Experts of a small language model.
Size: 9 layers, vocabulary 32000, 46.3M parameters.
Experts: 16 experts in each of 8 layers, 160 SiLU neurons an expert, 2 picks a token, a softmax router.
Training: a variant of Adam for the experts, 283M tokens, 9289 steps.
Below are experts of layer 2 (counted from 0) of a mixture-of-experts language model. Rows are named router (the router's row for the expert), up (a neuron's input weights, with its number) and show model dimensions 128-191. Each number is 500 + 25 x the weight over its row's rms, rounded and kept within 0 to 999. Numbers have three digits each.
Before each expert's rows: "comes after" lists some tokens at least twice as common just before its tokens as in all text; "gets" lists some tokens that make up at least twice as much of what it gets as of all text. This comes from a sample of Wikipedia text that the model never trained on. Tokens count by the router's weight.

# expert 11
comes after: " of", " the", " in", " to", " on", " from"
gets: " the", " of", " a", " The", "The", " in"
router:525506489526488475511532518461473512492544489472487510530513480473510495539562536561518514507557556511478476520509528487515497516484506528525511518515496506445482463484496489514489501511495509
up4:467496512563524498498518488443559495503521487517450481479475495442477521496535516486492494510499498478470491499496542482444515515479480461526484568505524488504471507543510521505496497496507482
up5:461479509530549514485496449534528481533486508489456512494532512467490486512505518478527517534493499543553522489523509527465462512512500482470470512519487550522470543487502479466508491491453494
up6:451490466510523498550493459504505497501457465484518495501436508550520517515501530486530535496517468540513471513504482491470522495528421514489549515471472507483502536526479486533501516502464516
up7:505512462543500512489473517511498507503513534516509537496440482506517508461520491510502489504516528493432493478483511514509482485488542500498443537493501519480501489542530510492512486512524482
up8:534506456514500502452473506464577508533520510508437491484490514477498485460492527525524457501531495506492528509505520500497478504488486482496474511508559549544473473473490489482542508510509483
up9:526491481543495509484476529497495510502475492486457482505491472508482506508508502563561506524563515540458519505500539466456458523500548479526453496515486433460486524503503535483488491490538528
up10:492472473524489463533489501544544445502476454507474507514518525510443515517534495489517517522542459520448466491501473483517482520504545501536491512499513506521483571522484517539459495516485497
up11:488489504562518505471509465488505555520495557502467485503472504532497498479477499481494452506534522518481487485518525498490498511487508500483476480517500460512470518539500487529525499506525499
up12:492502511532501500485523480473488505454548489512491512519530505501544522507483493558502464442476504505489506518484481497493527511510480482493525539501494487470455450491514500509505491502557506
up13:490521494502529505477504476497463511470515539484524485521462487495469524480489513495503503510497533505486478486480509523452501491474499488450487516498510492502485522535521556507516518490549515
up14:515516503493474526485489552426492471499513522515535496521512493488514502511521503522525527500516536535474504502518536455491511524458513500538475471470530502496466495490488534489498517494475475
up15:511501502528485483489481515483496476552480521505482516519501496506506506517507458521553510498567473544439445501488473482496490508501529510500530507461506529547512517526493513529458487512476512
up16:494506527474508536476483532503518479485469481523488467519511524529536491524503516483511515492507441555480522504515481486528539529494518497538483494475511520512502508497491522455504485477514493
up17:530517480509496491524497504489531510486517450521506527473536506498510494495502486543531468437521512498504492506477497497525496514508520468463524508503516467506469423465477479545489478558548524
up18:514523492501541524452499516469492462464510483506481478545500505498515480503525525472479475492461551505546553516515518524495548508504423496474508507511493523470495499473513500507528503485503489
up19:472528455478487476528515472509518564506537505486489501522515480451481484490528495484522492479518530456522453532491562488483496515505480437507502543514526525494477517472496482493518507499462482
up20:509475481512493510420529473526497498502523513504491507536472504532570486478469481504483481479531536504514528489508488499499527482516459499462520515505478507512494460515513460484577495505492508
up21:536488491507462483454479522490492453519480464492487485545537513507494497520530511528505502531488514514457495541496507505524489507506476502533498550493531483506518454501502456474475502482514514
up22:518481541460515509468497480523514496497492473515428510483516490497473458499513499482466501497492522498447521498510468520494500498494462542532473512499531533487505538495531482515487497491502472
up23:524538510450461510476502497484492508503515488500509472483544504495486492487513493553503535487527517500496455466518492507496510505495525499482498450518506510449506518458497491529509511512508494
up24:466485460505476497522512504473477538528505472497495481488494514482540483494530505482488525459492498505496496508506484487539507480504527504514564533497478508544513521524504490506502500536512570
up25:453506518493454523518500477513490529489519520481539473498533484489514518518507483503507525505552483501555478516518534522502489523518494451498547505518502491515467493498484500543491482496497532
up26:502517488512468507505470479468504471493448516515531520504524499495542540511524522555517498524568495523546526542506574470472472519537480499539490507505514470502468471495513494504462487467476535
up27:484501502490505515496509521510461490527506537536514524531483498476485510492519500490513536545538482520461415494484509472473496520474532503486485510464515506497490566493498503504451499509444508
up28:466511529511516534471510465456527499539477522506497486497483519457511483508518513500454452522462539521493510483478486531476501532478472522472448495502507536480468512513521490449526497482486498
up29:493498518488488552439476518460476485539472550523535492527475489479473498516506479494516494528523545505521473468481514507485535505480505523508457450483508518505464552519514504499511480439508487
up30:503506460558490515535504468543499539447527472502498523490491496481487490491529505501526497445492523486517465491487605472510446515497520472451483521486517530498497487482490471525494475478494512

# expert 5
comes after: "\n", "-", " ", " (", " \"", "|"
gets: ":", " \"", "-", "|", " —", " "
router:531489542489503481518514518500481464460535489469490526500518466502520549501506536534537522514539498442502516507534514464556505447485515523530523468516478470494506450478504490512505477521495517
up4:494475502498493483502503563475487473514539532496501511489492510528524475521485516509505505494524505527502527484538491469503522442505477515502469506464509478474522476514486498453503442554514521
up5:503462504505506505488486509532499492474500517452505504493508490497502482514465459463490543474509482471520490487491523495510527520467536436463504491497516482464481480484490466511505492488511534
up6:469489500481468503547483498531524485515481484496519497547508531509500508476465492496536498491477477495504471477451481483557487529514475527482463494460493483491438471495470514543517497539488535
up7:466487522519476496511507504517467499499503468522468532504539520465518520506535486549507513491498515498510480522479473513510514484496514509502481507499447505517493524485458483519503490512545517
up8:507525482481514482565494529525511485509486442521457564498528534483502545494508507495516531512512468448522484464493461528501511452503470501491468516520465496482512476453488515503479487524483502
up9:500487507499529475526515547486526523472520477487447487512488501482488535542494523486550539505475511470453502502558438482541450471506516502509469510516489534441542484467512465459480475528489481
up10:483510490492502461488491476525533504483496490499430525496503525475482516487519491492537523507517485477476490515488507532521500488490517495520508513491473504518526488474528507498497480548464493
up11:520503531492471515472492470508513489488475502480531468459555496577513512505507498508530447467539490498549462511555480532471495511489506498513480476476519521493442478512506527512484468516484508
up12:452525544512527528465476488515512489485493500506524482516462463549520487487479498481510535456501474543458482537513511451501476561511527505531504478504525501511467491483485487473493455526505519
up13:481529497504535477492489541497513487551452502451541524500503460503488450512514464474519564493454478480518505474471467500530493455496525516435449474507468472467467491463487491435524535489527515
up14:498524507478561492461497495512524483482480489469459487504538517549486509548482500490492520519506441457490498499489533531496521526507516477485537501513471506473541500489485526431457484486469469
up15:515469514527474499459497487507517494516510503449483473502495522484547542494499509477506464507487486504473488478550505482498493523499523452519512461512497540467550529488534473525514500468468458
up16:541485490450513483492473525498492480477467524475497517520472484520487509501461464484519504499492541519476513505487522548550486538484443498484495467551486512533475435521501526542491482566532532
up17:476479519518498489435505514513487472488474536475464479483471465490490489468510504506512511502502508510488522509517524468500479522503526533513559475471553475547478511475501448491514507538497504
up18:482504497526523498503502513467462472489525503511488485510492472486499501473530502533514566476540498488515534475490464457486534500490493554506568538486542437495474498500510501511509484482502527
up19:481527556499577508489510525510505491459484521472483500513498458530507495529476512470477463490518526514473454530511515495545458514499525487490498446502497475490473489484502489500477444510532462
up20:523500512511545463477471487485495493472520520472497476504483507490479562488480532471558516533504523464427485493506510527530431525537505515494459509504505543462489468497507470430473473546469489
up21:509491496523510472461504508531503465501482496523481510479505466479526499511525508488475490509504546460489493501509499510516467487493530512497538510491513500561488538472507488517539558475516512
up22:501517535500539495574483513479519481510505503489488500497545500505508499504473495481543488471527474439519503478507529521492485487511516512505437475506467504457496472494540505495505509521446507
up23:499496512446498501535486523501511471513472523478484478491506485524548497517472463440528485486490521512490526484523536518477494518487498544509462476528473483485499431508509479551487496539534526
up24:518478480524488504528569517512461485487558513471472538483478513494473514497584479530514474523526484478521465519459502535474533495482499478487538494461515483501541545499492480485486474506451469
up25:546514495508484504508484490505486482511497511521527476427528473531516530487529513530530478499511574491508461502509472505548486503481539499504497519506541506550519524499498494500534504502451540
up26:499486492522511504556501519563478447507488511455510487555511488496499489503478444450513514500518468489498488475493505534499511519479457493499470497531515474484464460510522531535521506538507537
up27:485498483504509511536513449508471557489510510535490510510496497465466509488509494529444538487539472482540523492447521510489479534512502492490511528497476444514482501522525492538495480469476514
up28:513479485467513480516496494520531482458474509450467501516522485500486490492509521502507494499485547516494518501505506487539460484496458525476498483477487469519445473492490503506519500542519491
up29:521514534506489480546520547521526485476478500461478481513492461500533519519517436496512500471538504520502489491516479493491506453493453532515478487485526481454487475518545510481485472517529498
up30:483517491493524514505496508528502486499443493506535502538519486513473499476515501502491491470497480486537515506514503479536469485502511515471425452491470469468463483477529547514537526461538491

# expert 0
comes after: " ", " —", ")", " 0", " 1", ";"
gets: " |", ";", "\n", " 0;", "---|---|---|---|", " 2"
router:535519522511501470519496538465477517471515481457473541497479517511500523496525515514494521506534500467480503511536543459500468482466523510513511512561464476496526498518520483492492486523481515
up10:494497469537508488541503514532511535538503523509517512506501518525458470535498538494532531522507529444497512499470499510529463509500442487478515510499508468509509467499516512482520490513440490
up11:507491515535468518548495535540505487503486486497504510481527500514511541535489516473543532510514461448451498513519447507537532476505529509509518454487474468519480433503506526524506521534493515
up12:539459515548492488537514505554495518493521498507541559485498482510538495489490484501508519485509499487471476491481473491545486501501499541501492495508448471452520490485483505522507486523484488
up13:517459560496509531544494503485531500458484494482479438482505490509501526510470501492525522476539472488476531507475483515501545511498530542511505472493475498519487471512499523519492492526529497
up14:465493498542504463522517488501517496483455510476457476530499523491460496465499509501517433508563502502445495502501508484461518477507500463477486493562524522467460472518519508464506486522459513
up15:486510452524508461541512510498523467507522512482508489519508515469496496425512512517455528525500508523524481490490510532452454516506500510465481541491488552458499508453517504496493542499532506
up16:469465490498499461477503494471487465499519523485494490486518503517482475468488480506485535521495512527532534471519517446434465518495489454537483509476505516507505515497508491474517497527519522
up17:489488452499501485516505523504451441503498500495526514471486483523500502548542487491484560537516492449478503508474524472499521502486527491517515484536505498522512530455506469484458490516471513
up18:522488501467498506541497565498500502460496463488475473496481510521522494502531487478525559495504479446486488518478478477540499522492528514469484496522494475533515496492515484490447502531480537
up19:524457507517469495525503551537491533485518494512516533504495490480514509494528489471488542494469504453450495507557504493530531524506521500507509501515479497465512509528483481520479482498469507
up20:515534482537460468503505472525426496510508546467512464504507505509430491455530494516465565529537529486507500528475509496457457511492499457522493525498497501440511492531498477515501498493446525
up21:478493489514456494529507521517489444487506492472526502460524490508516553502509461473471549517498492478466483476528505486471495511478531514522509506506492493493482458489495529538467510521483497
up22:519542508518482511493508503487447486481473491488475516472474488499461577460460464533475514500490511516470510491520493487521504521427570532499488502528497504490447500553494524509488516496515517
up23:508563514518529478577529491471491510474498502551520500485507468491501549488472526505476517476541505537471464541513519513508514538462505545506495491518474510517480499549486506506474505474485537
up24:478490490514490515549507470525454512424527512500508450520486485509516510494506533479526518466525500463471485510515514487472546474503506514494524473473466504484509466500485470513476494509518512
up25:497555471497499471535505528449489483458489480489509491537496508429461540467521555519472486485527488535443505516494545513422553509465516489489505519512495516484466493510498518479486535480502504
up26:528508511542486504484498515454521530481474508467502452502515513506417501526475536502478500479507497538459535497508518543511498513501488522503485491515538501473507453532510515475506488515451498
up27:481533481484455474524515534475517497528499521487476482492498513526497488522546516495493514531527501479485522526528526474435526477496498503505522487544500543505498474487500471513457478519482505
up28:485445455515486489521507494487440522487533495514500542462475492528498489472547489503507538480521518493509481511495489469516512512483543538520528469524501502494503542500471429531500488498494492
up29:514537513521504518537507490485465491480473504497525534465490490490496554486466481508489522469498498504497468501494487519500513528474527542498505515517462497487475488533499520502491543502520507
up30:496509459483474476515512522527497470491476485499486536530492493508465502514551532514501501537490498453502534516517519480483531526518511483519529481499483527496503478471444434499460488515519517
up31:434478466521525484515510548485498520529485480514504509497491491489466510500527476486515546527489526454540509487491523472558490511506487481461516554476516476509511521472483476506510466521456489
up32:532464535472469516542501504514510501456502480492492459468460494531541516530506503520510563486557483469498498513506493479523494561500523539518515491478504470547502485528513496542464481517490531
up33:479548480471533476504502477460530486483547475475462522520459505502516481464507473535477494466535501574520493480495539463455498509476521523531495476515511517510465552504518508489477530464549486
up34:533501506501475518456502507459453488473513489486458508490457500526452492478483476535480522513501513516506531480498534503459516514431530512546486492520512496509466509544504507463526511485545482
up35:519494469514472507551497522510498445509482486527519555444506494519505534491511458485542570490480492471483457492508485500536511487493545537491490517511478481495491498465469513528473524503514492
up36:494570505513518483529519454498448500472496499538528494481526490514503524495495522513462483462531512544482464532526515464540520482474504539487500486511475490503485508543500508506482508471504545

# expert 6
comes after: " |", "\n", "|", "'", " for", " won"
gets: "\n", " the", ")", "|", " /", " –"
router:516513518513519469522537522499471486431546483520469530510514448470498558523526528473512535504505506458491464528557497483517474514480503483498570508522460512504478522477459485519455497508467527
up10:489491494501491486541503485514493507452460516538530496482505465506476510507475485449518476463505491497522500517530541498495501484510515491498477491502459507499455516553493492546510500509485478
up11:494503546454533514499488511474483528478481510496488496489502527548525494527469481503487452465499481514510515502536489492486520523503468521448489486517497506524496517502516529497505493504517518
up12:495445484474512472501511492480508478540537492447515531482544497488466512495506487505498564491503523511522502491472566520519510528481512530537467464493541527546504528501493497511502491567509491
up13:517550502475470512486513498503525456505493490506518467481526501502500516528512515507482514514528502499514508500531522505491498515511584479519493458480491515487539472468531476489523537483538508
up14:491519496477490510492518482501454524496519517515510485520500493521517478487510467481510527494493495530484476532499472451520506508492511502512543489485498463503505471506522473535470522503543513
up15:553524499484512510536490470494527536458481497549491490512534513511530507518464513486463473476555508468504493534571494512489531528523506500521546515512477493480473521523497494535453471487483467
up16:485563525480525505508529446476473519502501480459526455504508490534493482500502472496551512492517519508536464527499485477525486499512418537497495499519513508500470542504509502501510514543510468
up17:529521496512495508506494503474483469476493512536509535503513476475517561474494475486516533493522493492492487524539556510513488487464560480551465521528479499459479497531476481561465488509508492
up18:535493465549489498510494509505504510484503488495517516513511482491493520506521533493516540477477501542466497532481496566512542520482515485501473534496494493485510498472506532489453485512488557
up19:477504584500490482570500497460470459465535516485474498478484473522482492481506551474504506465504500439483502507496530496522551485479489500496517528509440502485503530537458536496503501509526501
up20:507503594499460522495485505508498511466481517520457491506479477522524541455482480503557527474524524468470517525526506486510523456496509490540511499493477461443488482539474538498479463516524510
up21:484461476499480520499513478491505439486520476522512527515470504515487516499490519484472490541475430465464515528512516495498475472508488500501471548474491495526513483485497499501495523510557515
up22:492481525518493524510504492546496526455501519540527535499492500539542535508452519500507525428512469528508530524488501523486495489527512482500518491503457500466506517501497534520516491516494505
up23:468505510506471519493508511501516463474510514524451543515513470464508555470510472475544522484508502495462512531532531486519542473472517471558542505519509498491467500543468495527528468517522502
up24:437493477471492499527506480499501494477487513509499463542540512557467494498500474499529542500499475489508470508463444475497520489473463497518513488521534509515486486497529486511479526468488528
up25:463499468518535478467509519526520505519525511503508535506495476475502474486491504506589518501465529528498473483453516518458445523478530456474476491495501474474486526508503509471493496494461516
up26:508496493556499501477508485510511493475548506475494494473508495523492546496482507552489493509472484501481492464483489512502440477494486495493501520496478497507493515507493504479543505496515527
up27:526524449453498523501498510492468510552452483504524487437513494523557507522495523473512504507535489525497510494509470516522529535546475505515521512500489494476476494507515466554539507541463478
up28:470496479545484510499492462524464500448518487511532501507533484493525476500499520482450498443508484564511483533483463507518534495517507451516557546499493465469509496485498532488503518490489514
up29:506529509508505478513471504492519475519531483501468546498438496484426513506562490492500504479496472437478516480486510499478470488468515501492457504493484522559505530492482509451516507527495527
up30:486504522489486514464509491484466507472541531500522518532483489544526511486472483501522488485477519526506509505492552480498468507452483523501515497500526456519475527525500504549442516484535515
up31:570497519489507526485503461531506492455496499512521478499540514503526463520412513495454479493548480490474504507547471478479529503534542472519490509490479550492485516478490490500498496482539490
up32:526513453518500537518513525480506492494492520532494469476495468522506503477536518481490527507522499490487554500482478507473523486466553498485482498525488521471475507484478504511485543531451481
up33:547533502492507530496511522490514452525489501524572506464534468464523555525451474473490477510512462449452510483531493486499504478521527464477482518486523577455496506499512505530499506485534492
up34:500496488525495495466514523489524540517539503467469533497463498455484518531479487508485460522479512499466513477485530512534458517508471490473499516473545493525498523467507520481505489481462497
up35:489535487516526471534489473458479514453489483446511465517444508475435520517478558476506433532488482530510488529518509521539505510506477507483482523498532519512475515555496499532483494497446507
up36:469505484526473512544509490448468507500502529562532471487471481561474498489467496501552546504503487493458477546500503489513527486478508508499468491518500483511495512505502498508472531486494523

# expert 1
comes after: "\n", " in", " In", "In", " United", "–19"
gets: "s", "\n", ")", "ly", "es", " States"
router:484538541517476473526518503495478492489498509499500500479483482479492568515524481576514510492523515474471494557530483516504539448452509527532504516530475507530500482491528541500472507512501537
up10:520476508495486473457496503477450508492468512475550478500464517489480468506505507542478479477524528530425531471508520507545542496499524517483495485528502499500499485510529508494554520491482541
up11:503518546537498497499526533474517539506514520532490483546496489529514545514506494519513499500505501483476537520471504516515536455497486520474467468516513478482516473474496515510467507539482529
up12:522470499475491473500480551476501532479457492493514505463447504511506496486525469554466516515528485514446546509544517515530517473464526524528516486518508508518483531515552496539496489505444563
up13:487473530530495517510508464434503553508516507517501476517491456517477503525498494479492516546506512487449473521453517502507519535507455490492507523516513469542501514491459495491499510486459487
up14:512476504516487463484498519485523514455474509523527493483477497501530503464507492559471507475572484522449524490522510502532527475465536477522523482515543520500486512506542515524506502471475566
up15:509475467523530508475501538508524496497458458501543509452484511425548516516558502494483431512511483508473473515478469506557492534488452514464519532495544519517491501457558489479545495487485483
up16:542487479504507499447497500493492516503462526471537500507468522468472509493474486507479475515470529484444516523488497512569523464479533513461493477541503486516490491479576504484538556485454505
up17:514514487520483473532495507497495518502513501474510500488505488517498490468470490528505518522500512505491542542503511471466502532492491512529532551473543514500448494520515505535464489482549490
up18:506483547498476476528498504493477500501488478507529525493475521540522490554501558517497532479514453480516527547553510506506526510507525518547472494498469483487503548506438523519477503487517503
up19:498509544493456529508512467447519538489467519530485513525500476507503465495477522501471496471503487532503495518486501510489496497545496528465438511521515492508484440526492499463493510539503543
up20:486489511467511504472510476502466522544519532519492512497508486488516464465492480540502525532505518494564473537453475489484467528460485460471497528487493484521504543476492486495502504481467495
up21:505469492527509496509507551476527556529499518515525531510489505516512530512470526525508499496523484518461506522514492528528523483479509490508501502521485505519556483454489515494518518531530540
up22:522512508493538498531515510484516533505467500507486515482527471494529498541470488555463427444484511530533508523543493530469522511504488509512470437477518505476493476533524496522489507505471513
up23:506526526495500494481511537490504498484508491512515473501495507477515541476515514500480507490502498468497490486502502515513538452506490496410472502497502498456529484468540510483495484526531494
up24:497460489534499520503498501505509465491476480521522509503477535456552571524516509489513526487500458516470509505532492517542526502499520492504516568491478504492535498487508495487514507526504512
up25:532491474526449497462481499494483488484472485501507451480478511485470523457462479532483435473484527531444493460521505484545504504508548529473476489494524518511480528482523503514479509463526519
up26:503504473519476486505517502501491486479509498482511519514506505425486577494507467508525474494480486446472511516540498501497529451502492462454479504523512518457525445490512492514507493557503519
up27:532487520504512466494529488499506455489510514493521459480513485506477490518506486509507486481503481521446449427488517541535542487533553467478488452523521551434509468512508510498490505497516525
up28:487445542531492500461515516459518520511516525513507458502493500477482491482440513514493459512489506469477491499486523515510525472502486517427499477547529512552475498479515483515494512482515502
up29:530443513512470483505497541494511498503506501516528507492498528540527538519470542481515536473497463504493511508548502513508516486504514512524483515506492513494507496479473490552508495516497499
up30:572523463487477503461494509501529534489469513534482515491472516469498554481503475483484494528444501484479528528501504527498480441487490516457471484537517496539485497492595485497535537531481490
up31:531493528478484473524505474493492466478460488507457503523460509498497566503527495474544526489517458482484549582561510471545505489502496528549488494528509521530487505519492478538499459522467493
up32:512498509472460469501490519501474522474487497492467514500480510497426482531501470512442465499531482498491518534550488501525532505509487540523497485524485490517506511502475496489455474482480547
up33:545520495519513535480528524502537527497453507528509521522481510449508569455480501470511482504482496469487547540507490540493481456503469515458479476532526498531478499468558481512519499543457471
up34:511517486530510514490499520508536498491469495510534505433435490468526551476514525509502444503512488484496456542515521495494493495482461496457539491475539503483470513520478499511496492490496500
up35:514503523489480470475489506478470531488461499469463507492499502504462492491521484559472500504539461522461560541541506492531538486491484578557488466510504509498521502488525499505474504503512538
up36:504476520547535504457527490466496471515489521487540463526525512466509526506477479534509483495512493521466519546483505519517534498540465476456486532495495475500495454484545497497521515507517443

# expert 7
comes after: "\n", ",", ".", ")", " such", " well"
gets: " and", " in", ",", " of", "-", "|"
router:472471520522497475531516522514485534492526504514466533502501478495503553517546529506503534485548495475484488504521516462548507490462487522518541530510507481477527477483538484505502495500472535
up10:466494510484480509474504497518445518519501495513512529523510491510509470490523514482486509509489516503517495488510507504523438533520440540477514520499497478524483503491494444474512470513434475
up11:505506508527478532506511505519487521516510481519486525464485474466520528516515498479527522541494472479528497500512492505495468513511469474512543531463471483536503518467469486493477486486498474
up12:458516511506509496513529497487514475472492516516475498517498463494474572492492490476516565470522508485512524501533560483482518483477486503513511499525519536523469469484535486512456484505450513
up13:473474506482506517481529461537477535477503493497506546498488510520525517476516538505490496479544484539514480525519489477545473543488486513521453496539511470501475508511473478469540498508483461
up14:521498500497446526537502531517490508507456484473543494439444490527491518500495523512507461529514489497502562509578529483533486502518457524502499496473522467508507512485480508504511507523475495
up15:530509460509488503551483508496546479514493433533549529489528491483494506505503498466526517520522467511480484538510458556559522514519502503496471554537524492501501490468494505509482525528510482
up16:512526516499557487489526479516478527485505489486500487518542503452509504468478545547476473491525506535489465473474471508571453499483475489438468497517509483476495499490521515460510488524530500
up17:529467508532488494518499507478500519511505522508478508509493486520508541508492487526531483524507523488542527518566524456515482496511487511491492473503517455512519472495538490481523481497508517
up18:439518520479505482529527528482502500465495505523507456477502474473492517485500500470517544508514520484502498506506539467473529491476468497506525530506535544496465485499519480515465490515471545
up19:471501540522496509526513502526521503471495508518484520504497494473488528524539495484522564489500474485490517523487530518489524474457529490493478538521512510501488515502535452550485513513515470
up20:506500488527510488455497465490548509508492492482456493500493504498469499484513505464515509512489489537530491523501515546554477502501501495508485487509492499501491537535494468534526509561445489
up21:502519503507531471528495571483512472461504526516487468474528478479465516473527541469498521530481485481494499508480559500443529495482482486501537551481532522493511487495537501531454470517499506
up22:529485541520496537524523519534505510464474472526489519523520504493490532501518516480535534493523474533480507524512475522497487508491537509522490516506480494514519497495514439538447498504515463
up23:479507465511519491544497527472546479480490481516495490512460492511516512513507487495520487459537501506491520513487515492474542478482487515516529544507510467498458453528504487483506514510491540
up24:519523493475530499506493489538503489504527532497489585540503497481508529500506513508520530535502455440533538563506497539504513464473508486475476493472500498526513507466530536519483504465517464
up25:516510498506485500451497549506480493509500491499531531482488506469492531501461502510440470540494514515522505455530499522456433539521435510468513518470491526491513524470500511507509491493519477
up26:513518509491554530527553431524489550466500523487504546471472471463495501497477488473481467453510468545500484515497460508508508508487519480500425493504517487469492542518527518492494531506538482
up27:457492528459514522499548464524527500504511509480478548522510512478506473508519470487531514470483506504524498514509543479482479475490521464505499509540496493483469510494500430530488516499516491
up28:504501515506515450468503482514500483512500496482523496513515513475518480512490498497485500514466481483550501504463506550561481523511504504464471478449481486526523520513512512502516505485485511
up29:491519475510506498516490529498512526517522503522471515489500475467472547516506500512503539469545487512506549487513565503497516487491512520492540521522521481534485438487527498477495482504503460
up30:516496516487531488497490511494526457521485522456471469470552508516488489496514531494488498528470458471520514537486547521523507498506488501498506495479506480515519499515549520531495499471519475
up31:513503476526551503499535520522478514457497469482544497516525493487444516492517540505477499456517500548514451473484438529553442504466507528436449501501505476454497541513506494489509528504481506
up32:506517463487531525518535470524489486479518454519493537530498495474511532487501538509503498471490474512499485553543469490502475514498483472500482484526524470436522490442466472483465525515523478
up33:498522532450534512504519509514511509464523538507502533534496473475508467526494497472468509486559504509524510478508522474458533500512492525480525503525492543487481491515497513524461539504515491
up34:522481516532499508521492530516504478503494510499485485484500500490524524500479449502502488535492491502488518442527478501501455526492554532456469469508462501498508500523519520507518478443522479
up35:533522496465517490523500502527522442499508530464484556486494513487496500492509539498481519507483428456507545540511525536504504477485509477498482526470512510500522489471510539503505517483539447
up36:503499512503439503538497513498465505498523501497457532459465506521538533505522500515538539467519487452508526520535500496490527480492546515547502532512473518476497532524474522493468515506513464

# expert 13
comes after: " |", ":", "|", ";", " (", " 3"
gets: " 0", " 2", " 4", " 3", " 1", " 7"
router:560510528509498455496550490478497544489524516515471516512487493517505505522546512493482502510509553475502488512537553492494471488464509483512507494542468495491505520513490509503477517486467503
up10:515527547507501526483470510504502471499452479480516475522524465481496542502507500479514466485488493513498517486539472504513538506535479494527492479510503456455513456501491540490496501474493485
up11:501509514489509503509485439511516522524519470513471527471505521471501471525485495530489473497481509460512543492524515533479483499531498536570488484508537490574482490478504511496518510469462492
up12:522491514534470488496548538493460448478502490517497494479528486503479480495513528494516503474518494473526532566518504497534540527516507486513522497492481475498553498489496511484503517508503487
up13:472553505537525501478507521435496499518489506506553484528510476477488521504536509477521492521500515480499499512447494535516543498476460497527502521491500519473511502477510511479513528482469480
up14:478531475510511501518513492516502510503466495498491523501434501504522501467516490513517499476490555529477497539464449499484521488516450478524479527477497469508462515516517525463474509501494497
up15:476515511486490513471481475467494525511491514503536481476484494490487501471435525502492459519467528528480523454482469509479538452542467511481463492474544550524499505517521535516494518494494540
up16:490512541502483499498494463516512464485495486469483485518493461528517491508550490489501518485505494455497471522529483495478512524531478480504541488499480477533486531519504506452433467506497521
up17:509419528483480499470500499452496531508504488492517495494505516517455490561510467520493503553488512471503487465486542507528450554487568489548497454498525481477508534494490451509515497464512467
up18:505490487509507471525549474517512506442500481483491484477469462456527531466487511529499508517458466486504469536503474533493432550454519494508530505479472522493481500474480486484478506470473524
up19:451499487463495510500480476489508494489435471473536476479499490502462491499457509473506460504469500551529535466501466515496516500537435537499476511471533541540487517526513504517473462502502555
up20:500554489526517449475534481497480501479529496499463489480512495517500502512543484499503469474512511495500493493492552495503537511490519497492522470544515489527501526510509427533468494486501537
up21:501505486511526459478544501481484508477527514504505457485509479502477498508493472483515491524558495534470478516471539515508543519502501491500521448523499510479512536516532432524489500501500500
up22:532494548518477484507536458508514503507488511464480488487490525509486509542572502464496526470554488468468492520518548476521474520514529485467517468506470480510536475511512478492479462494499493
up23:491493505557505463526532468505538505533493500564452485478527519516494506516525477487494479483531502512494503523499507471487484520511542476527513495550463472552506531537485473461480494454494502
up24:489492519539494419489498482502473518543538497523470526456524516497494481522480474518509503476470496458485518488518508500489499481451493517558486473489506495575505528479524462486517527458478500
up25:517477501529523478527514523473462526512536518554481524493498508521477507529530477476518494529527533520517446510495539503513468531486550479485489472544474496486534540524489474508487503499504504
up26:475529530513466471485492501492463495507544501527545479483515473507487484471528484530556548452479503463505507494483521515475499504504492536476494489453487479499531509487550517491431528522512503
up27:490536508486503518497500495496471502491503502486495492484499476498520519490509511466495555494471531510507515508525544506478468465507485483506511514504527502459508485513508448505505502497494455
up28:486542504520472501509420500471558480515413475489568471520503523512506496517502509494508470485498474508472515459456491493538563516493496494505482504534518499537496483498513521561492483514452513
up29:514476542510468502509491533495500503514461498458499480534506504527507528542563496489506531515538473464465484537520538500528488500484532473502483471471491483434547473514516528481472462528502465
up30:511537533520466459500516477503556469519498514509491506485543524513496508521567523462494506484539476461480494506514494479481512509473510476472485485543497468531516498524489506495482469484503509
up31:511492479512446521473426505495560480486447478446562440497490519501500498516477511491514484514463438498495509475496494488508510519502466492515480498464515522494489497488513511556490482519460532
up32:557478487478482522496500508477507508503441471481513469533490471498504524570489514528519470501500533525518492493531507462538497515537483525487509500493488516462438504522516532497461490517482554
up33:441469504519505485477509503505500517476533504514507472487484474478514529488514477476517528539440475496530473531487455498460483538505468489497511535463479509517503516489499482472498488494507505
up34:504532490529538490509557499495531497482525461515476512517500505503500519513562485508502477494490523495531451515494505522484487516423455480504535497517463503515492527464477486471485491491468502
up35:466534515512506489498453499502546461513434499495506461521492513491501512488484523487485488459513479549474513509507433494502526511533445503455489499524484509561466498473531531520460495505502536
up36:499536465502549519479500483495508540476508494542496485547483497500540518487523505463496509464557529554481455535477473495507512523492448474445502483509464478464488508476506500478482494501517474